From a checkpoint of a small mixture-of-experts model trained on Wikipedia.
Size: 9 layers, width 128, vocabulary 4096.
Training: a variant of SOAP for the experts, 271M tokens, 11463 steps.
Below are experts of layer 3 (counted from 0) of a mixture-of-experts language model. Rows are named router (the router's row for the expert), gate (a neuron's input weights, with its number), up (a neuron's input weights, with its number), down (a neuron's output weights, with its number) and show model dimensions 0-127. Each number is 128 + 24 x the weight over its row's rms, rounded and kept within 0 to 255.
After each expert's rows: "mostly gets" lists some tokens that are sent to it at least half of the time. This comes from a sample of Wikipedia text that the model never trained on.

# expert 180
router [128 165 176 127  96  48 135 115  96  84 139 112 140 131 142 104 144  91 128 134 122  90 100 112 110 104 119 113 142 176 156 126 162 107 109 161 142 132 111 156 114 106 142 130 126 140 113 119 123 149 182 150 166 108 121 119 144 117 155 127 139 134 141 115 132 140 149 124 106  99 108 143 151 133 140 126 152 149 167 123  84 125 157 116 152 148 188 116 158  93 121 109 141 124 154 110 106 103 104 151 122 127 150 123 106 129 105 152 163 117  98  96 166  88 110 158 118 167  83 128 107 181 133 124 138 127 128 133]
gate0 [ 97  99 162 139 139 138 113 136 106 122 125 123 109 179 175 143 117 114 119 153 157 126 137 105 124 151 117  95 120 179 128 165 104 123 150  92 102 153 147 132 172  92 136 143 140 111 148 120  71 125 152 105 147  89 129 102 104  91 133 142 135 147 132 170 110 164 121 158  92 114 115 129 138 120 160 181  77 151 116 137 129 126 114 157 169 146 118 143 112 118 136 182 150  99 117 134 145 124  92 147 144 122 110 165 117 122 119 128 114 123 139 122 124 157 137 178 123  96  95  99 165 156 139 111 131 108  95 166]
up0 [108 117 114 160 100 131 159  93 160 149  73 182 131 123 164 100 151 138 125 113 105 108 121 156 145 134 134 135 163  93 156 138  89  74 125 112 105 139  79 134 128 124 116 125 124 120  87 113  92  95 140 117  68 139 141 135 171 158 154 131 110 115 139 125 126 142 156 141 147 155 116 138 160 159 101  85 138  79 151  97 116 138 102 143 167 148  99 138 134 119 104 151 116 137 142 141 148 139 162 108 132 115 108 178 171 152 149 120 105 124 123 121  96  82 103 112  91 133 106 139 115 123 136 138 115 137 112 138]
down0 [ 90 152 142 116 138 108 117 130  95  80 122 150 119 139 147 169 179 118 109 134 125 144 198 105 109  94 134 132 164 117  74 153 115 141 120 122 137 112 107 155 124 146 142 150 162  90 101 132 134 146 170 119 151 131 121 117 126 170  91 169 148  83 138 125 101 144 109 148 129  82 146 143 148 134 125  93 162 116 156  93 154 102 151 164 114 150 133 119 117 144 118 121 147 120 137 114 162 130 135 103 146 138 128 125 119 131 112 162 157 116 131 168 114 137 101 179 116 175 107 173 118 158 132 132 142  98 150 101]
mostly gets: "sk", " sp", " fact"

# expert 41
router [120 187 138 141  81  82 111 140 112  71 148 142 133 139 124 114 135 124 115 114 106  94 128  98 130 114 106 128 174 139 117 105 175 114 158 165 143 144 122 163 148 141  95 116 137 163 114 151 125 171 167 143 168 115 114 109 184 101 152 127 142 133 132 150 112 130 141 121 106  99 113 111 139 146 123 125 163 123 147 102 105 126 130 137 136 101 182  94 124 113 135 109 103 156 141 122  87 117 164 126 125 104 160 151 131 111 110 133 135 103 124 103 147  92  89 155  67 178 135 130 119 137 147 101 148 107 132 146]
gate7 [ 94 151 118 142 129 146 111 121 117 127 118 178 170  95 125 115 121 153  66  95 151 135  52 130 135 150 183 128 114 123 114 118 176 113  84 113  99 121 102 128 168 143 156 187 115 108 131 142 112 110 134 137 142 129 116 134 163 114 152 112 127 145 136 149 111 138 128  71 111 109 149  98 128 172 113 131  79  87 115 158 120  99 108 118 120 136  96 141 110 112 136 137 130 123 120 163 116 109 162 120 135 140 115 124 107 104 148 154 165  99  98 176 130 111 139 158 117 143 137 112 121 129 120 115 128  99 154  97]
up7 [159 115 139 122 119  81 141 125 105 131  95 155 178 131 121 143 152 123 156 136 135 120 128 130 117 145 155 146 149 134 150  73 158 217 113 126  94  95 172 135 123 128 109 134 129 117 121 128  99 167 173 104 167 112 113  78 106 129 113  98 121 124 144 166 157 138 140 150 123 163 131 165  98 136 151 150 140 184 120 125 125 136 144 149 109 130 138 116 136 138 152 130 112 125 122 143 126 165 136 134 121 102 174 150 143 126 118 117 120  79 132 100 171 155 147 192 129 141 116 119 121 132 108 130 113 103 158  97]
down7 [106 134  66 112 152 133 133 125 134 130 182 172 118 142 143 135 147 101 150 131 124 149 106 143 113 130 131 167 155 132 129 146 105 128 134 115 133 139 138 135  96 161 115 117 121  99 109 128 134 135  99 186 119 109 146  74 144  69  84 141 127 113 104 163  75 113 119 103 108 118 107 147 132 150 107 135 116 108 138 142 151  99 112 126 131 136 130 133 146 125 149 143 105  90 163  62 127 125 156 106  99 175 159 127  94 149 147 111 159 104 126 140 116 101 127  82 130 155 160 123 150  95 127 115 111 120  78 162]
mostly gets: "ul", "ular", " post", "ule", "iddle", " regular"

# expert 134
router [136 188 162 137  93  53 135 136  83  79 124 125 137 142 138  97 134 103 146 120 116  91 100 111 116  97  98 121 155 168 161 102 156 106 108 166 150 127 108 154 124 112 152 146 130 144 108 121 123 138 172 161 162 110 125 106 156  95 160 127 123 133 135 112 124 141 145 129 121  98 114 143 148 129 142 115 149 156 156 127  90 115 145 120 149 154 185 106 170  97 123  97 129 136 142 118  93 113 109 138 123 132 164 122 118 136 117 149 163 132  98  91 163 105 101 151 114 140 100 128 102 167 134 101 159 134 129 117]
gate0 [138 149 111 142 168  88 132 122 135 182 122 112 146 125 189  97  86 111 151 101 124 118 141  88 146 129 118 143 125 123 120 108 159 148 116 131 107 117  99 154 118 107  86 133 109 109  84  99 145 168 147 118 116 138 106 119  87 148 165  93 129 122 132 143  95 109  98  84  98 150 123 139 134  98 114 131 137 152 153 150 114  98 126 148 197 106 146 148 101 167 126 117 101 121 165 143 151 156 122 120 109 126  94  80 110 120  98 158 121  82 138 162 135  99  93 138 115 143 140 123 142 118 109 149 147 110 147 151]
up0 [176 135  89 150 136 155 119 161  92 112 113 119 108 128 131 130  92 114 167  82 118 138  89 120 100 138 146 197 146 126 111 149 133 150 120 134 137  98 106 135 115 144 112 127 129 118  99 132 182 139  94 121 120 103 122 142 166 137 138 153 102  99 132 123 150 102 149 104  97  86 146  92  93  87 140 162 118 146 123 103 126 154 119  95 145 122 169 142 120 127 146  96 117  72 116 144 133 138 151 141 122 168 108  99 143 145 151 110 114 115  92 135 129 138 110 114 131 124 115 109 108 143  88 115 197 161 163 126]
down0 [108 109 139 201 121 102 108 136 116 110 123 180 138 125  66 145 149 124 135 163 129  73 119 137 166 170 155 128 112 141 105 127 150 153 119 132 107 147 147 128 160 135 143  87 129 116  87 166 170 124 130 111 140 160 118 170 144 102 108 108 105 149  91 121 158 120 128 147 139 112 117  97 122 111 144 143 123 130 139 130 108 108 148 106 144 101  87 132 146 105 132 169 116 121  91 141 124 112 162 122 112 126 102 132 140  98 109 108 165 175 149 152 126 137 158  98 161 129 130 167 150 104 171 121 155 160 111 156]
mostly gets: " R", " N", " S"

# expert 83
router [119 168 119 113 101  97 132  94 107 127 129 127 143 112 113 102 118  78 148 124 106 113 140 148 121 111  89  96 111 156 130  88 171 139 127 134 137 134  89 159  85 125 123 154 139 107 106 128 103 171 178 113 151 140 123  73 109 129 137 146 126 116 111  73 115  96  90 108 115  78 109 140 162 130 127 126 149 127 153 138 111 145 143 143 134 111 167 139 104  86 103 142 151 179 111 147  96 127 124 122 167 160 146 168 143 122 125 165 161 131 112 115 129 122 140 192 112 153 142 133 116 145 140  84 128 125 140 150]
gate0 [103 151 120  82 145 164 129 115 138 146 130 122  97 102 134 105 117 110 130 131  76 146 145 128 153 177 122 134 122 116 107  88 126 120 148 126 144 168 143 170 117 107 114  85  83 155 124 115  99 137  89 155 107 138 138 132 121 101 123 106 126 172 130  91 164  97 160 101  90 142 117 133  95 155 114 139 111 100 105 109 161 139 122 132 106 152 139 162  67 132 148 176 152 174  99 126 138 147 106 144 124 125 126 132 110 137 163 176 126 146 112 144  94 157 110 157 117 118 117 146  93 128 151 117 163 121  90 153]
up0 [133 135 141 112 120 116  83 104 161 134  92 158 136 112 108 154 171 117  78 100 127 139 155 124 162 118 139 113 136 143 157 126 133  98 129 130 140 113 167  94 100 112 122 145 139 144 102 133 104 143 102 124 154 170 139 137 135 138 135 144 207 159  96 106 120 153 159 149 101 131 132 141 106 113 162 124 142 149 111  89 129  94 118 136 155 119 122 164 138 105 170 169 110  93 144 142 100 111 103 134 141 128 150 184 124 148 141 140  93 138 124 110  95  95 135 149 176 170 168 131 142 124 160 155 112 115 131  92]
down0 [160  84 126 200 128 148 165 102 114 138 135 147 130 148 109 132 121 117 150 161 114 126 113 110  90 133 108 128 114 114  98 145 137 118  86 102 114 148 104 121 128 121 139 123 107 113 173 117 134  85 144  97  86 112 102 104 120  76 146 130 101  90 146 131 100 146  93 132  91 115 134 148 146 144 135 128 154 127 150  92 136 171 111  98 149  99 113 117 109 154  76 135 139 129 133 114 178 148 153 136  91 101  86  91 160 168 161 108  99 115  85 123 131 139 121 131 142 104 131  95 143 127 134 100 155 103 140 109]
mostly gets: "born", " father", " Born", " born", " son", " politician"

# expert 229
router [113 181 148 163  87 117 137 102 123  79 152 111 125 112 139 132 162 124 159 108 103 116 143 139 106 135 112  88 124 136 140  76 132 112 107 111 158 152 102 122 140 121 136 125 111 121 120 142 139 142 194 125 188 107 138 104 148 110 153 130 138 150 120  87 136 141 132 132 116 116  88 115 168 104 116 148 134 155 158 139 111 125 146  86 142 129 177 128 120 105 114 110 124 128 132 127 141  82 108 106 149 136 140 135 125 121 143 143 109  96 152 131 131  34 153 142 105 131 112 133  80 145 143  99 176 129 100 119]
gate0 [116 110 159 121 105 129 179 130 142 157 130 131 186 110 112 127 126 125 113 146 139  71 131 149 172 178 143 149 140 145  98 140  99 144 128 135 104 157  84 153 160 207 115 124 123 100  80 135 135 133 164 126 139 144 121 123 116 149 116 103 126 166 150 142 132 157 118 141  89 113 104 110 142  97 134 138 110 124 115 173 143 125 140 129 104 108 139 129 152 111 152 109 182  96 140 156 132 122  88 153 129 118 135 137 139 143 160  89 154  98 130 124 129  66 122 161 144 147 112 109 165 115 106 139 118 148 106 139]
up0 [ 99 103 117 161 146 125 122 149 130 139 135 145 164 141 114 169 122 124 150 133  82 130 156 131 129 106 123 132 133 115 134 114 139 148  99 189 110  98 177 160 117 117 149 116 122 137 123 141 135 171  96 149 137 119  75 121 126 109 133 145 131 100 171 149 130 166 117 115 114 135 144 146 126 169 174 131 136 140 120 151 123  71 140 169 142 145 112 138 128  92 110  61 163 159 138 121 107  96 106  83 114 136 125 128 117 158 109 115 117  93 181 114 137 106 122 157 156 122  97 142 134 156 139 142  79 168 123 102]
down0 [150 137 148 129 109 167 127 140 116 135 126 118 132  88 114 128 145 104  89 181 172 118 126 114 120 105 107 117 134 153 137 123 111 151 137 110 139 152 119 101 163  87 137 134 131 128  98  92 121 165 159  93 110 182 141 152  99 189 123 102 154 140 140 147 136 113 135 162 136 114 116 108 126 148 148  84 139 118 134 122 160 157 139 117 119 122 114 134 144 149  90 119  82 105 103 138 135 117 134 113 118 106  99 102 151 145 157  99 195  94 127 122 133  80 149 107 135  94 146  90 169 121  89  89 135 139 170 126]
mostly gets: " (", "(", "—", " [", " (\"", "{"

# expert 60
router [128 163 169 123  92  46 136 128 108  81 140 123 136 131 151 100 140 101 134 128 105 104  92 112 105 102 111 104 140 170 151 116 164 124 111 153 143 136 102 153 119 110 141 135 125 149 109 123 117 145 179 142 173 112 119 121 152 103 154 121 139 131 144 119 124 154 154 125 112 104 107 146 155 123 137 121 152 150 161 134  78 126 164 105 143 149 192 107 160 100 127 108 131 134 158 116 100  97 102 164 118 131 148 119  98 124 110 156 158 127 103 107 167  87 106 157 111 154  92 131  99 174 125 119 138 125 133 127]
gate2 [171 142 150  94 159 131 124 107 105 135 139 144 129 162 127 136 124 165 133 133 176  83 113  74 127 101 182 142 129 165 100 152 144 147 128 116 149 105 122 143 171 130 118 128 124 116 117 121 119 120 168 125 159 123 145  89 169 135 133  98 114 120 117 122 145 155 120 135 166 102 119 151 158 142  82  83 164 176 148 161 163 107 127 157 152 153 186 107 100 113 105 106 143 137 130 157 129 164 130 129 103 101 104 130 119 111 139  95 133 142 104 156 136 145 121  96 152 115 106 105  79 137  90 138 123 127 122 105]
up2 [139 116 160 138 126 124 154  98 157 125 126 100 130 167 110 155 104  96 196 165 105 143 134 116 113 135 123 113 125  94 126 146 119 114 125 147  61 113 114 162 116 126 122 110 185 118 129 133 111 180 121 139  96 117  94 104 134 157  93 156 126 124 126 120 148 149 113 138  89 111 109 149 114 138 156 151 139 120 116 116  79 144 157 153 131 130  91 121  70  65 119 112  82 132 166 126  89 160 131 123 144 132 157 130 129 165 127 120 107  81 138 122 116 146 118 126 102 169 124 119 124 159 144  97 144 128 142 137]
down2 [131 117 123  84 165 135 159 141 113 141  96 171 142 137 141  88 105 128 130 139 161 115 113 142 164 151 143  93 121 136 120 153 105 136 122 170 111  87  91 145 119 117 101 143 125 158 120 116 119 100 126 155 120 157 164 110 108 151 108  92 187 104 137 167 166 130 137 157 134  93 112 124 187 106 117 146 153 127 121 123 124 104 128 161 132 117  96 205 137 146 149 104 138 136  98 158 110 158 111 124 119 132 132 114 154 141 129  96 124 141  97  81  99 142 105 120  92 119 129 170 121 118 115 149 131 175 150 144]
mostly gets: " rest", " port", " rec", " occ", " est", " reb"

# expert 38
router [117 125 150 134  94  99 122 113 121  55 107 134 144 126 122 114 140  97 127 132 133 106 102 123 101 101  89 145 138 135 148 115 163  59 158 121 167 130 113 128 156 133 141 109 120 124 112 113  92 128 147 150 144 104 152 141 153  87 169 134 146  99 122 123 133 137 157 151 117 109 112 104 136 106 140 130 165 139 150 158 105 116 183 157 137 123 181 130 134 106 132 112 153 113 131 103 120 120 106 125 144 124 154 132 132 137 147 145 135 140  97 111 178  56 102 172  86 154  97 123 127 151  96  92 133 102  95 151]
gate2 [144 100 164 119 128 127 120  67 130  61 133 147 138  92 131 146 140 137 152 123 157 136 142 127  91 104 104 116 133 133  81 127  98 133 117 128 146  73 129 112 116 143 112 146 124 143 131 125 148  71  93 101 121 160 151 119 133 116 119 113 165 112 134 117  73  99 104  90 118  93 141  91 117 101  94 149 130 116 127 164 150 134 143  79  80 117 160 143 116 115 106 118  80  85  93 134 125 119 126 143 149 128 148 112  91 138 119 165 118 168 148 147 147 111 114  86 100 128 131 134 137 128  95 133 157 130 146 120]
up2 [145 146  94 164 120 123 129 123 106 128 114 142 125 112 177  95 148 126 137  94 106  86 124 130 140  95 104 135 142 149 146 125 136 108 102  84 170 161  60  84 170 118 129 149 139  75 109 176 124 111 153 161 122 134 154 156 125 126 114 141 157 127 119 137 113 120 147 142 135 122 103 159 161  92 148 146  71 133 154 100 147 157 148 124 134 126 153 115 149 149 119 109 143 158 180 163 144 136 109 116 119 105 153 108 161 142 134 137 137 117 129 114 159 129 103 127 134 112 131 118 190 126  74 111 125 138 157 105]
down2 [107 112  73 105 155 141 102 122 108 114  99 155 119  91 127  87 183 172 133 130 116 132 129 132 112 118  87 167  91 120 129 192 167 141 131 142  70 124 146 138 127 171 114 122 114 135 123 128 145 152  83 100  96 112 131 106 188  70 135 141 151  72 142 165 136 141 107 136 155 147 144 123 109 136 124 102 149 111 136 127 133 113 155 133 160 125 145 139 113 123 147  91 138 122 101 148 166 146 122  95 129 130 113 170 114 143 155 112 139 136 121 132 125 106 147 182 137 124 117 139 120 117 105 140 137 159 135 123]
mostly gets: " st", " p", " pl", " th", " sy", " conc"

# expert 46
router [121 135 145 147  86  82 103 135 109 135 120 132 156 134 135  62 153  78 156 145 130  71 147 134 124 152 109  88 121 122 103 110 146 112  96 138 128 155 136 162  81 123 137 114 131 146  89 136 128 141 158 162 147 142 119 156 134 136 142 121 116 129 146 112 143 134 112 144 116 124  58 140 127 123 140 113 163 110 140 134 106  98 143  97 140 121 153  87 125 109 136 111 130 141 149 146  82 123 105 131 160 116 135 144  89 130 117 177 146 107 119 129 157 102 102 151  97 184 156 135 140 153  93 120 191 111 147 127]
gate2 [140 140 125 154  92 140 144 162 143 155 114 165 105 134 118  81  69 159 160 132 113 167 125 145 111 156 121 139 127 112 120 127 119 130 117 110 117 172 138 118 113 150 125 117 176 185 138 106 164 156 162 150 124 114 117 109 106 127 131 154 112 148 159 115 113 135 119 105 156 164 129 132 130 151  80 166 105  99 140 151 153 125 104 100  81 133  90 155  96 142  87 148 110 117 107 118 105 146 109 144 130 127 169 112  98 182 130 122 126 113  58 152 108 128 121 163 146 121 119  93 147 135 122 105 133 103 126 107]
up2 [ 97 110 102 146 126 162 125 149 116 139 102 162 118 140 123 118 111  94 161 116 160 151 142 132 174 137 141 123 126 122 107 103 115  82 142 111 112 133 139  86  96 110 149 129 127 163  79 139 103 151 118 120 182 124  91 112 124 110 112  71 144 105 106 142 162 113 185 131  99 152 149 140 132 151 122 109 119 140 147 124 138 111 116 120 131 134  87 110 141 142 174 125 147 120 113 134 112 166 109 114 199 158 132 117 107 105  92 148 147  91 120 114 153 162 144 142 106 125 135 173 107 125 171 114 147 109 154  82]
down2 [117 116 131 130 145 150 115 121 111 121 114 163 132 132 117 137 127 161 148 114 139 128 113 140  90 110 122 174 130 118 131 123 120 167 155 151  93 113 121 143 103 139  95 148 112 144 124  98 163 133 139 152  91 111 102 154  85 101 113 151  89 175 119 122 155 135 145 157 168 191 113 145 106 149 127 103 109 111 120 104 116 122 148  94 100 109 145 113 137 138 142  95 153 132 153 147 140 156 118 175 154  91  72 180 189 104 107 133 108 139 139 143 167 153 130 114 133 120 161 127 143 128  98 149 181 123  92 149]
mostly gets: "ra", "el", "ys", "ro", "d", "ph"

# expert 160
router [ 86 121 130 126 101  66 148 142 133 111 162 139 127 116 151  51 169 127 105 106 109  65 132 118 111 127  86  83 119 149 167 124 124 117 142 134 114 134 127 174 143 114 115 126 120 142 118 123 123 145 162 143 171 106 138  94 131 128 123 106 127  80 111 118 140 118 110 118 120  98  83 125 149 136 128 143 136 164 170 162 121 100 160 162 135 121 134 139 126 120  75 143 104 172 132 125 105  98 112 128 128 116 160 149 122 128 108 138 173  98 123 114 141  79  77 149 127 159 132 134 134 135 117 114 144 107 129 155]
gate0 [121 115 134 112 120 109 130 143 120 121 104 146 125 129 103 105 175 138 108  94 162 149 143 157 116 142  94 141 136 118 175 138 129 112 110 130 155 140 125 129 120 128 132 120 107 126 115 110 147 135 103 136 118 162  82 144 133 124 182  91  99  99 127 136 119 156 140 145 124 118  71 119 159 141 153 104 164 109 111 123 151 124 147 167 105 116 128 147 126 165 181 155 146 133 117  88 106 123 139 101 111 147 124  60 135 144 141 179  98 132  93 134  86 119 130 133 107 132 104 155 121  73 135  53 124 167 140 159]
up0 [143 125 135 127 138  86 122  97  70 155 142 156 156 114 139 114 107 127 140 121 153 103 146 136 102 132 135 133  94 147 120  70 140 133 109 117 133  99 118 108 110 119 108 140 146 108 124 121 113 166 142 186 126 139  90 170 127  98 118 132 133 142 154 101  72 131 129 105 110 152 118 140 142 111 154 154  94 138 105 116 101 121  93  78 145 160 127 148 141 118 146  72 174 137 134 158 149 167 169 104 113 131  86 153 106 148 127 138 115 119 126 152 118  80 105 135 151 136  75 153 114 135 137 101 173 150 118 111]
down0 [130 144 134 137 121 106 151 117 112 107 156 124 130 187 110 124 133 153 143 119 128 177 127 121 170 145 144 113 114 147 131 152 125  98 144  98  90 121 168 122  61 132 152 131 103 123 125 179 120 138 150 129 147 144 119 132 143 149 126 122  90  79 130 112 166 138 111 168 162 149 126 142 110 120 129 126 135 109 105  94 115 141 155 145  98 147 142 163 113 116 118 137  92 167  99 136 121 115 155 112  95 130 117 134 169 126 158 193  92 153 126 119 125  83  97  85 127 123 143 126 160 160 176  90 110 146 166 129]
mostly gets: "er", "mer", " producer", "ering", "ers", "ler"

# expert 124
router [172 167 156 128 108  76 106 135 133 132 119 137 160 143 135 126 131  93 130  81  68 107 125 140 119 140 100 114 130 130 141 124 132  75  99 145 154 151 136 171 115 125 144 142 161 170 122 128 102 133 143 126 156 152 143 121 172 103 160 128 119  98 125 136 123 114 140  95 113 109  84 106 174 104 182 106 112 168 169 110 129  93 159 121 126 159 135 132 137  80 125  88 139  99 132 146 101 119 136 139 129 118 171 137 128 118 155 135 131 130 152  93 126 129  93 135 115 114 113 136  70 127 126 104 175 131 105 124]
gate0 [ 89 137 139 133 104 120 136 160 157 103 129 138 108 131  91 133 110 119 153 104  84 148 144 116 101 159 149  85  91 150 150 129 143 131 133 121 114 159 120 140 125 125 157 164 134 141  87 132 116 110 168 134 107 117  95 114 101 151 141 140 141  81  84 110 140 144 114 165 139 110 120 121 130 110 104 103 129 174 159 105 136 134 148 155 105 159 144 103 116 143 141 144 134  96  84  91 172 117 128 135  74 122 145  78 143 153 130 139 131 176 144 124 103 159 133 135  98 109 158 160  99 140 178 182 134 126 160 140]
up0 [103 106 150  96 128 135 148 135 100 173 101 161 101 145 147 109 141 113 117 178 163 133 139 105 160 124 169 142 167 162  97 117 112 149 133 126 115 144  61  96 141 113 146 116 142  82 150 109 141 132 124 148 107 114 123 149 109 134 120 140 173 145 150 131 158 102  94 141 136 152 156 141 119 128 104 111 175  63 110 145 151 127 121 156 126 119 125 131 144 146 155 122 117  82 113 143 152 146 117  79 152 150 137 151 108 145 108 149 135 113  80 125 134 151 145 107 142 122 101 124 190 168 112 129 128  91 105 126]
down0 [127 144 141 106 124 111 123 133 120 182 109 146 103 119 163 122 151 109 133 182 144 113 149 122 122 163 142 133 138 132 129 187 128 151 104 192 118  97 117  81 135 124 119 194 131 136 121 114 122 113 118 168 105 113 138 138 141 112 103  91 137  94 157 125 148 126 139 144 112 134 117 190 123 119 108 113 154 145  72 116 118 113 120 106 117  90 120 133 112 100 108 109 146  98 112 157 129 101 139 108 142 142  91 151 156 115 161 134 151  98  81 107 148 143  77 147 114 121 181 102 135 142 120 113  95 115 144 123]
mostly gets: ".,", ".", ".\"", ".)"

# expert 61
router [132 155 163 132 122  55 131 154 132  97 181 150 171 129 103  77 163 133 157 126 107 131  99  95 115 136 115 125 113 148  97 120 113 110  96 144 140 123 115 145 129  95 118 146 139 161  65 130 119 170 168 109 148 106 137  99 136  96 114 136 177 131 129 127 115 141 119  95 145 129  54 145 123 160 161 132 122 148 132 162 106 129 122 108 150 133 148 157 136 111 114 105 114 123 158 129 122 118  84 155 139 183 159 135 102 139 125 133 120 124 142 135 119  77  91 141 112 104 106 103 112 129 143 129 127 143 141 121]
gate3 [109 117 127 123 173 165 166 105 110 142 159 119 167 112  98 117 160 119 142 115 178 150 129 142 121 153 130 144 113 155 167 145 112  91  80 112 143 112 134 110 168 111 122 120 115  87 150 153  98  89  95 148 124 119 106  73 154  92  92 120 120  86 167 137 136 137 171 124 105 161 131 121 151 105 128 117 115 142 113 159 138 121 161 114 141 100 100 149 120 152  81 128 119 129 116 145 149 108 121  97 129 120 155  96 109 122 112 137 109 125 161 103 112 115 133  89  82 124  91  98 122 114  75 107 128 148 149 142]
up3 [147 127 113 147 104 120 139 125 157 110 145 124  89 124 157 141  91  89  97 152 119 132  89 131 138 119 141 143 118  89 127 131 129 157 172 146 117 116 109 116 137 141 125 147 129 125 145 152 128 111 123  88  79 152 162 109 122 120 194  86 134 140 113 117 106  60 161 173 143 101 148 101  71 111 133 139 129 133 105 111 139 117 146  99 137 152 115 122  78 102 142 155 105 124 130  72 152 128 158 134 144 104 143 177 143 155 142 104 148 136 143 172 149 134 107 148 127  92 126 132 131 135 119 174  93 103 110 129]
down3 [104 160 142 113 157 145 122 100 183 134 153  64 147 147 145 122  95 120 104 118  98 166 172 130 130 122 108  90 142 163 129 130 149  88 132 128 124 156 141 123 167 110 100 129 116 122 138 109 115 120 125 143 145 120 154 137 125 165 156 126  92 143  95 118 121 125 151 105 137 108 110 142 152 124 126 115  95 184  75 143 125 134 138 129 130 114 151 167 129 103 166 140 145 119 114 107 125 134 153 171 137 148 153 145 108 101 127 137 114 160 109 140 179 103 107 104 149 150 166 114  87 118 166 119 123 161 196 125]
mostly gets: "als", "al", "alt", "as", "at", "ali"

# expert 152
router [118 162 121 136 111 102  98 128 108 137 139 106 143 139 130  96 119  92 155 135  67 118 103 139 110 142 109 125 117 144 130 143 124  87 148 139 148 140 120 109 120 125 106 144 154 128 118 140 126 161 196 171 177 136 133 153 133 105 151 167 146 142 118 152 181 161 136 131 119 120  77 141 115  91 144 102 166 145 161 123 103  94 144 120 144 141 158 110 165  74 126 149 151 103 143 116 107 130 132 121 111 135 131 121 109 112 107 158 166 112 117 125 132 149  93 163 108 118 111 163  75 125 146 152 144  72 135  91]
gate0 [118  86 140 111 137 120 123 103  92 110 146 137 135 139 126 123 125 171 113 107 106 159 124 146 152  92 123 115 169 145 120 157 140 130 118 119 104 160 143 114 156 202  94 111 146 102 143 128 132 177 121 116 154 144 138 149 164 166 130 119 116  89 106 161  84 144 167 131 126 135 162  95 141 105  70 119  98 122 123 122 120 131 136 129 178 119 110 135 133 126 130 167 104 114 112 146 173 154 146 145  80 116 148 145 173 121 151 123 165 144 159 132 107 135  87 144 102 132 136 141 128 170 107 115 100 135  88 158]
up0 [ 96 188 153 169 136 118 131 132 121 105 111 145 115 143 104 111 100 132 129 163 102 159 139 148 124 116 133  97 126 127  76 125  72 121 132 166 172 113 132 128 186 119 154 175 101 136 123  83 138 121 129 163 114 145  96 194 137 141 117 137 107 151 106 134 139 120 138 114 132 139 127 177 134 115  92 137 132 150 132 107 156  93  93 130 138 109 152 139 112  95 153 119 106 118 119 138 178 146 123  87 143 108 128 151 128 123 146 128 133 122 142 131 139 146 148 133  69 125 156 132  90 160 166 145 110  84 144 138]
down0 [115  90 130 133 138 138 100 140 170  90 127  97 134 107 134 114 153  98 139  98 179  90  99 146  99 132 119 147  89 115 125 146 141 164  90 125 141 143 104 138 108 101 111 124 139 151 134 131  98 141 138 121 154  90 177  74 150 136  78 150  98 161 169 160 125 157 142 116 120 137  98 102 128 141 176 130 150 115 151 115 128 161 133 139  88  98 102 165 123 133 145 112 134 137 115 164 132 136 109 107  99 130 148 105 100 130 128 120 131 134 137 152 135 154 144 110 151  85 163  95 141  92 137 103 140 111 105  67]
mostly gets: "x", "vers", "ven", "\",", "face", "se"

# expert 107
router [146 165 153 148  95 137 159 112  90  99 121 104 128  87 159  83 119  96 126  67 104 110 151  80 114 122 100 111 134 123 121  83 122  76 130 195 138 129  93 178 114 102 126 146 132 148  98 112 147 129 135 123 137 110 121 128 145 150 132 135 137 133 152 105 133 144 145 170 146 123 118 117 153 127 150 151 113 140 186 157 104 117 124 122 164 154 181 117 102 133 123 118 161 139 137 119 129 110 121 127 130 141 150 132 116 151 159 166 181 101  95  89 129 125  97 138 106 156 103 138 117 123 130 126 152 105 114 152]
gate0 [ 92 115 113 122 126 135 152 103 126 126 100 113 150 122 112  98 107  85 126  88 114 132 158  80 122 107 127  95 104 148  88 136  94  80 135 125 146 170 135 159 158 175 164 181 100 158 133 141 137 103 151 123 134 127 140 113 100 124 119 147 107 133  94 114 152 113 127 132 136 160 101 111 125 154 129 182 142 121 206 152 138 137 121 103 114 148 116  97 131 135 139 141 172 114 129 153 160 145 114 116  87 124 106 108 118  75 149 139 132 151  97 125 103 133  97 129  91 168 135 139 107 136 151 164 149 139 120 139]
up0 [115  93 164 147 148 117 117 102 113 100 134 133 133 131 127 110  94  99 101  82  92 129 152 124 157 131 119  76  82 122  89 128 118 134 111  97 111 129 122 138  86 135 107 147 137 142 117 149  80 138 163 113 110 147 122 151 127 156 131 141 157 131  67 134 104 115 119  91 112 134 160  91 113  98 154 172  98 150 141 115 162  92 133 113 160 110 132 136 108 100 125 107 184 172 138 124 131 119 102 148 159 119 114 123 107 117 136 148 134  72 131 109  99 105 143  75 110 120 125 153 176 106 143 112 122 122 135 158]
down0 [117 145  98 122 123 125 144 141 110 139 104 142 113  95 125 112 102 197 149 132 147 109 126 138 116 102 120 170 131 156 116 139 124 119 136 109 201 142 138 165 116  98 170 107 162 130 138  82 110 163 146 160 137 111 162  93 141 179 130  98 133 110 139 143 173 142 117 106 124 118 106 135 130 135 145 117 130 162 123 153  78 171 111 131 115  90 114 102 185 127 157 147 133 122 110 115 139  67 133 116 107 154 151 107 175 127 124 133 135 127 151 158 136 105 130 156 156 168 131 129 140 159 115 131 142 163 152 134]
mostly gets: "f", " F", "riend", "F", " f", "olk"